{
  "n_layer": 12,
  "d_model": 192,
  "d_shared_expert": 128,
  "init_std_router": 0.0107,
  "lr_router": 0.00066,
  "norm": "layernorm",
  "norm_eps": 1e-05,
  "tie_embeddings": false,
  "optimizer": "soap_variant",
  "beta1": 0.95,
  "batch_tokens": 65536,
  "seq_len": 1024,
  "train_tokens": 263800000,
  "dataset": "wikipedia_en"
}
Below are experts of layer 2 (counted from 0) of a mixture-of-experts language model. Rows are named router (the router's row for the expert), up (a neuron's input weights, with its number), down (a neuron's output weights, with its number) and show model dimensions 0-191. Each number is 128 + 32 x the weight over its row's rms, rounded and kept within 0 to 255. Numbers have three digits each.
Before each expert's rows: "raises" lists some tokens whose logits its average output raises strongly, later layers aside; "gets" lists some tokens that make up at least twice as much of what it gets as of all text. This comes from a sample of Wikipedia text that the model never trained on. Tokens count by the router's weight.

# expert 33
raises: "vest", " the", " this", " that"
gets: " In", "In", "%", " On", "ing", "On"
router:136071177105130152144131075111105139137124199125145211117157124144166071175135119076122128162119104113091097160119127152146139123069135096121119124135117116134113184142098110135081085133112155077225163145119113138141154127101126119128071135107167128116123145175140142134146049160165141126103132151144144134115127113077199185145123093139119137146135130159140133176099104087123154085074127156163124102123134109148102140120141156129137167092132132126114147134127130118144084131138065136185124000208092165136119123204130123148115126117109215167115142119107120019162177105129111168
up0:115075139131149139094156203088100128098162107200070137141145154114120180145074136126112114132110164111146135077205160153169124120147114121221117092132113125109051124142154153167155156107074074143178137170153111110122157156056088130143148105093092107133128096133154158089184075145151148124137144109118113128165064095095129093092150169131105172130087194100139129176070111182160113107129156167147148096101170098079104058116125113146139111126155126120114087120171149101060121126141101143127220158146113117139120160118119103126086112150162093141086138133136134093173179111157159067
down0:138105128134119087128049105099153089132110119121147107124143029142093118118136130202136115156118102081074122077091096155158157147176139098117178136109179190215093069087110088114137109129099146146120106136146091071107121120186159182143107098115114197126112157094149135179149106183079131160072151095116126158109115143139115138153136078149128154122114115156110099108141117051148114170102150101143128136138117136181163141096105154175138135077136103104146199181204122084152107135162150117151185139148165124097122094074116112132216171165103187097141135126113142122105104126149114094
up1:107127070160136090114161170122099121146127157116101101160159170133113137142104167083146173141160066099199168088098204089144149123097128153117126088185090106127132115101146180169117139128127122192093111145068163163118080159182141115115164138191105139118121098105115141096104116138156051101098148062115200117120090118201132152189190148108095122118114157181118126177120099101154154145053179144111100148158184135092113084134093159147137153089131094159160076109161130147055158175094122140109142060108115128124095151115107131118108128121149112133112158102135114125142037140089141134
down1:111097143111096154119103154092114128184073218119089115126177244120157129165077133156114151163189148173219096030084121097129132138088117134122151114167140122210120085169151190122157137108123138142111125144112158151133157115145157124124099165138180125144092143112133088114126116120100110164139104119044171089109076155120134105168149156119129115173120199165067107105151102144130153180170153103141116084190102173138140085082089154099110120143117144086127158096115121116137050119141137150094095138120084140130163100107121087125154134131155148132152111080129110139086111134095130159
up2:143146114161170095125103107129108106135122071211148150183198153109085136120087083170113140083112140163147110108126136134114169082111172117165191121089117130124133099124083121122148145093130137152159173096087174123135125077159099094106170087156108182177178171111141172125135088077137149080117125180094088180091113096114167178099137143187138190159169139193098188141115126088166126119140152099125124149138157119073134075137126126203146162138154129132129088113093108093124140163152150144059191170156070159173131110133110104154121115103119131131142105112092139138077074123179147046
down2:110072141110225123080122116158176130148134149154105143060104095144146156102185142105111157145101085125071171117091178101152095098132130153138091114105097110145110198169096094118068193110164178152172172144202131114108144137081155198149139146131148172127187108112124147101074151119080128159091110131118129133108139148103156114108129144170082070069140086126125097131140105110110132171085160114143152077160163092108118133189133119099095121118089116133115185130130102130088137141104129081141120096114145156177112138130126133127194183159062187058169138109133122110134146174060162160
up3:158060115153140127067146140086120110137083099176124119090203159140102130132134116122133124116144114111136214134136201127138122178126150118145157170131123109088093162099196136167095165132112138121179146083092125087174110167147132140102137103129210151169177109130119111129147108169167143121082165144145167122135158134146159161131100159101151119120102137135123181159119108090087147151058116132105085145100148052088116068126173194115086118112123143124055123124107160106127110063127134103000100146114123097093154186087171132083136115126103142095136095134058126098145114147154123125
down3:142185137139138110106180187146148129103111157161119161140170143096135142109211112145116160190174192102094181084169092095126141189142102149078096163126083120139068096210134143156097124127120080079105051135115158121133171138126081153126081150118094119180118150116161184133131148147127139097084124128145120122147154154158144147182085137105094116115174117077098093132133133084143164119139067134140159087121139112123155159145097075146112185134095110108167177025146115141089184078125147183163141129119107154158090066089156137127121069107104113127076128128151130086130156153117091094
up4:103122088165180090159123053160093118165156143137183115095055120101081128067068086117131152135128122156079100066110185138136126147120135107166169132119099148134137097139142125131112140130065078160150088096118107124101151100082165096073119156161153147085145140192125134134101140099156154135183104175154159191078144110061120172106137120124100151141097123144112174116121109081145087156151159172094111113088124139125142069143107189145154158158188109159129161126122100103143113176222131121071119122106132160143075125155126189116147110069172121101056145090169159134111072132105147104
down4:096074115182105117193212121132083101152190105137160138102140144096148110035182097111086118131142093186144147169160160108137134104097145136100157179109139102118135148131106108123176120166067107161083113155172117159105234107115121102127101179155132144088078136098128133153131116105172194103109152112157158103118128100098095182148120139118070141137152160136101122146125139109149117065123150112131151159126154133166135089121089140113118165168118164082091114142081142134124146101119165081049103095173072136170142080188129136184118103135128169177067109146071145132159126084117087122
up5:121098103152099124160101107133126136174127181139089127133151137111165139192160162189110093109113160047153116098089111162122125085099092152163128167162141093104157104114116108118152107195105110124148130109111133142112100136069217107105111133140119193146185165175120116081115154087124112056115139132133071148062150112090105119130142121144104051103136146160107132146090198086082138196090157108146101159103081056133124115141133218169131108128129119124119125105117192164098126130071136102184150123116089127145181098194122164126151140144167136132155111144174104069142098082075118129
down5:129142119159109172104084117111095124114146107109158135120085146120096164107108145183128100067164127135142107137123144082097150124154065119183140075092099081182133164135211099092121140104191112176208101220163117122070105131094171147143118156155095069152136194178117134148069128049107149131121149133127120143143136100155118109104097150251165122114137124156087128116135157072122151147124137095096116101083091155179131132113107105155118152106118131054169154135117075145141107151133106143118104104179146108089073131155116062134086144105126135157140111130131118164161175112185155130
up6:140139119093116124121117157142159175154124102136127167084072115142187137150103121193099113080184124177157149132139047131127118128142133105154115073117081062118081084119092064123019142110127153118136098139107115122098123046125171156090106159160077129154080131142112127119112125143130174068117154119170146115063084138118105109148128159158155096175192190084123123100112107188099061200160144129106116152068160195147159061148108139127139153108140163121133109195155142123105164107183158098122134131138144128157157158177102145132166124116115160164123109129129147137174106122105147079
down6:181149132094108056192120138118113146162148082156098061104105110129147117104188108118117191144200138148137110134078104092209152141169108081165114068055077115148141127131071169150125139135123130121169084127158133130114176117188146105196082148171134125113148128070082088165137160102128156092135096110096148142162157116145126144098125121120115136105170135129132145118209174145128187128108070114113111124152128118057097132211109129103136101097113152111143108095116070123123171111113162137159165147116140169150171151132107152138125152081098072115104091145150187176119157084066148165
up7:097171166118113149165127127151097107123129208095173144131131111136179102097084141155114101172108123135172141088112118103165104116103153156137134143153141194197104069154120121082083075145108179150147145083099098079126130185185166127152119168154148106070141150115172140120067085111104064144148061130098173137207135075068121169079176120129104200142109203126113123122092079131178114121145127146116141130158133162122132096062133103128185092135137108155157146116169107112125141110135126128128088095096098164140074157139077145189095143149100116177094191145118171116103143163118165121
down7:161108156133138110132148132141173183157112085089084154209118143128106094074128140104115114148118135091135137112062121087120150128155130165133079169071088105165066066155065141145133133202132232096162137135092087070105131125149150142120055105076193136137088070165142162128173105177127201122131137128101113095170171123105134132091143096058157105131083151125121171109132054054162123131120158140104109148138148145082109118109160150123170146120143147108108133157160111089162163161118177151143166153140165129144142133060124114154108118139133099146171123154169140158065105121117156111
up8:129107178135121170085140102144112114136142099097055095159185130064157113141120154127167115134106066147108097154101127144108117117126134128137169076109076172151097045137110079192138108105152161121169123094127112131075132107102195114115139119080129166161115143128110107052148155101135125120118122129136178091131156123100140154095066164102225142143160118108172183154094171112101107125152157201113166109174090057133159084138164090139143151130104134116143149173116068146108147065138097130170179151149135173207159116091119141169133176079148156181106146139135119113107132165151118191
down8:157151136127092106062102111212090129076185093096095112067140193129045192111109147125138142099111099096147124112110085096157145122096164133129118188137170131117132093099151072100190092114111112148111096102105156155143099172154094086119117115071148171152150162130156129051098153069136151094158112150165161105091095087124132098110124145164129178181143141091170176147105047174130102150145157136110154194143132095126101138136143164095168131148121116092182103190070159146096130079098162124117101120124189127148141103146127116139134153151132161170143123190148116105111159150127180081
up9:113102196134168114131156100146102136136100164204128167124142106129124120187220152110129106118100130100108128136152134150065146069113099170147188166147102072108100135104141142131105205103132183171114138147094120093093126122115152089116091153123135163101114137145152137100106169132100130076135149090156129083099135127169101155161063099161127114136107178146116104115090118103157170096104116150137113145099050099097109112074149056163109198110182148162103113129061153232115114086103148055112151133115129135136131120148089167114137125102179101094168149109133092156103186171174174119
down9:065082091101130135097184142199115126068102109110079096107100109117097151131145108071175164155132150108123145115135137092147108093135085155090112125114141053089140207131084119105162090137186122144098152133108117094115160129102176159129128142120143135115161194188110157069205130142137140081147170103082148160128135069139165084094093049158158155114115130118143112113113140165152172151117119142083120173171125122112138168169174121134107179125160140207079105171056134100118157145083171139125126148108148111106139125149139151082066083091131103155095107130115166140139176185183109108
up10:149122147144136068101176139126134114152130134131139086082142136119115095140189131106119113125103087141120108111174135143170166107115093186099167136078138084120156138170079193163137166155135155106154094142122207213101109118094100129132171126162165165152139113173197145147151138118146153113140128122165105088140119116162153076075091118135138133171095049183133157150112170082123126083099088132155107150049128117073083151125162147146090199113095085148061184126148184115126097077094163142092104146115095058110081150142131102129128156154101137094158126125082100108154080072178125162
down10:100116201149107180151147232122158149183165076142116091139146174116107135151109110139159151141128107110134143104033123103126164171155173175089122123126205109158099119181145129090129094116118109090140056140117181115121119143072123170132058125132173082135078096142141164108115140123150130165111065124124126146115128126136111147119095112118095122167196144118080117109157111098171089144145090110106168138132121089155157122119084077142110136112132101101119115125144082176129165039085172176114160093033090152094155057121130151163150174144097150080112127153130139146151136151171134142
up11:089155164165166182101161217122130110122100118108185088084146111123087116123095133180152160102108121108113109111112193152147148139215111101138068114162111072085164127141118138125113058169089111120109094091139099151122098129145140076139161139232118117086140128164157160162110127165152085166146126125138144131104149104095131123149182075202106148122149092152211115107113144144118133111117068144106091125137104092111133168133139097145152140127108126179117108059152153147086081121106170170087100110048118115095117154138158077084127126149104082087189180094113145116129085140088106112
down11:116122127131091149097131151177077114131135119180138101119114131143114183153167181082114146187127069088086120138105105133165153133075126154144089098135135150110117137058123079175185172156133169157118145058139106115133120158116193145139133137109094148175184147130139110142175108157097159065099158083085154088108129117071124140106120147108135122152205114129139112085119135134041127061080095166143095128076160115114132127204120132155164160121076122122143141181100101056139115160051122125108093141173138139121120124121197145113188117145175139123109114172153080131150166163053155138
up12:169107160164173153141149077168113137145095113129106139072139107181122139144157102128172087089177105157171120127101177150078092105071093116140126153076125150162087104174141091139153146106114146088121136135149115137122118122047106131096102041053128097104142095165092064151178138138138108100077156153155148082148148103129138168129113111078116200164138096163136198162093086094098097128120137139146154138168145162167134154100186142065112139184113049227147138127127131129177137103132092158107132135160162135150133108109100122134145130131125160146147128185054137125109117178094189112
down12:163095146148135118059143108101108147211120111119130167140197182077069118059152162120101137170136111130132119090170140100134129170084127142101135089144167119193148104152114080088105119089073121144198091176147145124127151139092111126143155191129108102114124130143210159077126127134114111136108131132114138146161127193134190101123176109097104176155141054116119107134147149111118066163131164096096161072084113116164136160117119106151068120154157147118072109129133189123114121084143085086132130149122078117156192117174126099165102113178081155139063170134175134135107076151122070104
up13:059204090181125129136135129115153141074084078115199114131070190192150115117119098130137037146117126136124063123149103132160158133095100144147145121102145159087152090139157110153147125139163110152161133122158092142093091097174135098156137094052150128172139145128089110171130088160114158092108141133152125086155081137157098131093124121150161157108143146114160146142150159124155155126114082082117107140099143126102168093135187121082159155120149149195203156132120115086146141096114070108148121191086125214168128144070087115154178163096176147127128127174104151178069113149184118091
down13:126158148126171143169141164133119120043144104107155126167084138087141130122142124136134113084152129113150176070122141142159095089165148140152084115074140075075106183167147110120153149110098155152092095168133147169152063104117144102144159169102165166120168136079060103112119096105086130122142109115137119096132108121147143156145081144124116215085072179105157195127182106184156151141162123151148087159122065125105145211173101090105151097116141137155141127135072096075173149168126145068109123166141134174144117163105071057122168164142085077105098062141125108148155159133080141125
up14:081105146180150100096162166097099100155162105165098141177139154150103143142109120163071141099128097120122130107092122103135121092118141206150143128148087110225127139160134127161143184084152130151181134122122089146202130144104158119128122113062129139121106123165110090068099123126097087102096163173169072103123036145174121130097065064104148145123140156095173178112083150160154108070168132144115159101102074067104146115108139070126156109095143145225121111170127097137145092131110124127150175124140174147148101089079122139175103189123114112128153125112140127107110158103153179063
down14:148155143157101164109143128137169140147141118169120109148130162146114134157178059126101111091138145112030101119076104129124123135129046165202138085103089153123116160102183118136167138108164133109141049133111125160178140098067132144125152197118088178135115144142175132141113155110146076167138182198172108114086052126126122179114119109123179137101144148109110137129122137145097123151133119154160162094071069099107113158104101143188088076142109133189176139226149104114110151129124089127153123110111107139143148115092086093149124137079068145148117126101053135104140133125092202098
up15:093137164140179152147152123126094115122131146129134162163124167096102143126130123108128103149107176126164092168161136154127104089094109182114104132101103161152128124168060145130104116058154174171148169106130079118129153127168102117154194170057099135116121100158155096142092152140158078109068086106200092107131099078132136095109116032101166161112129144082107093133078138120124143112085141144214179087066133150118135112020112101065147174120106156169078167115153166078164155124102121102171173119131101124204139144113124142129115099139113137160118166167153098140114157087141169147
down15:189117141093143150101101170097097166126101147113151091080098175107165149145164149098141127081136148131166174057129077115081150095182161130100079100092198133124093088126109137140202152119121120102147110126152147152128077132139118156071176079120086115177164170132122131145123160110101089114167141137132127132146150190149108187156093119147109119107142119085092174125103111166113157109151152111121199144181098108102078214145082118125080140137127151094098156133102062137160158182075181177102125166099074173107103165076142097108111130147134062110104131140165128109157133162154130054
up16:072169185139146142118148086061134115140112102142165111100108105177084094106165114069076165132100074133170150131125153071136114093137184114166122115238121079151135104105167102209148159124129133146118094160141146175172090126084169113122149122178109138120129151172121105114119083099109195166125152123130100083095140116079116061145109180123096149130163126123132146128155089103071147138133152122103086145099125182090178177176098083161195126123120144147116087098114145141163083148051169053109148125147132116131046123178123146099083149111151105111150133086105117112120121146112131137
down16:161076146140182172111070126169103127129165109150147116122096145106164152146104134093185087130123112130102100144185138156112130133133166086121120075116067063143123157104052109180139086172116151138181148081141063092103142161090075103086122128040106080131114096109142122179089111140138108060171153098108188148161076157083125117164154118127081171080122108147173162165106128094148132160147102163157151150088120101190160152101152165108132160144095143110132137184148128130137139107157105134149110130164145139128190166165084188103128125154125154122177147136071107174143153167043113119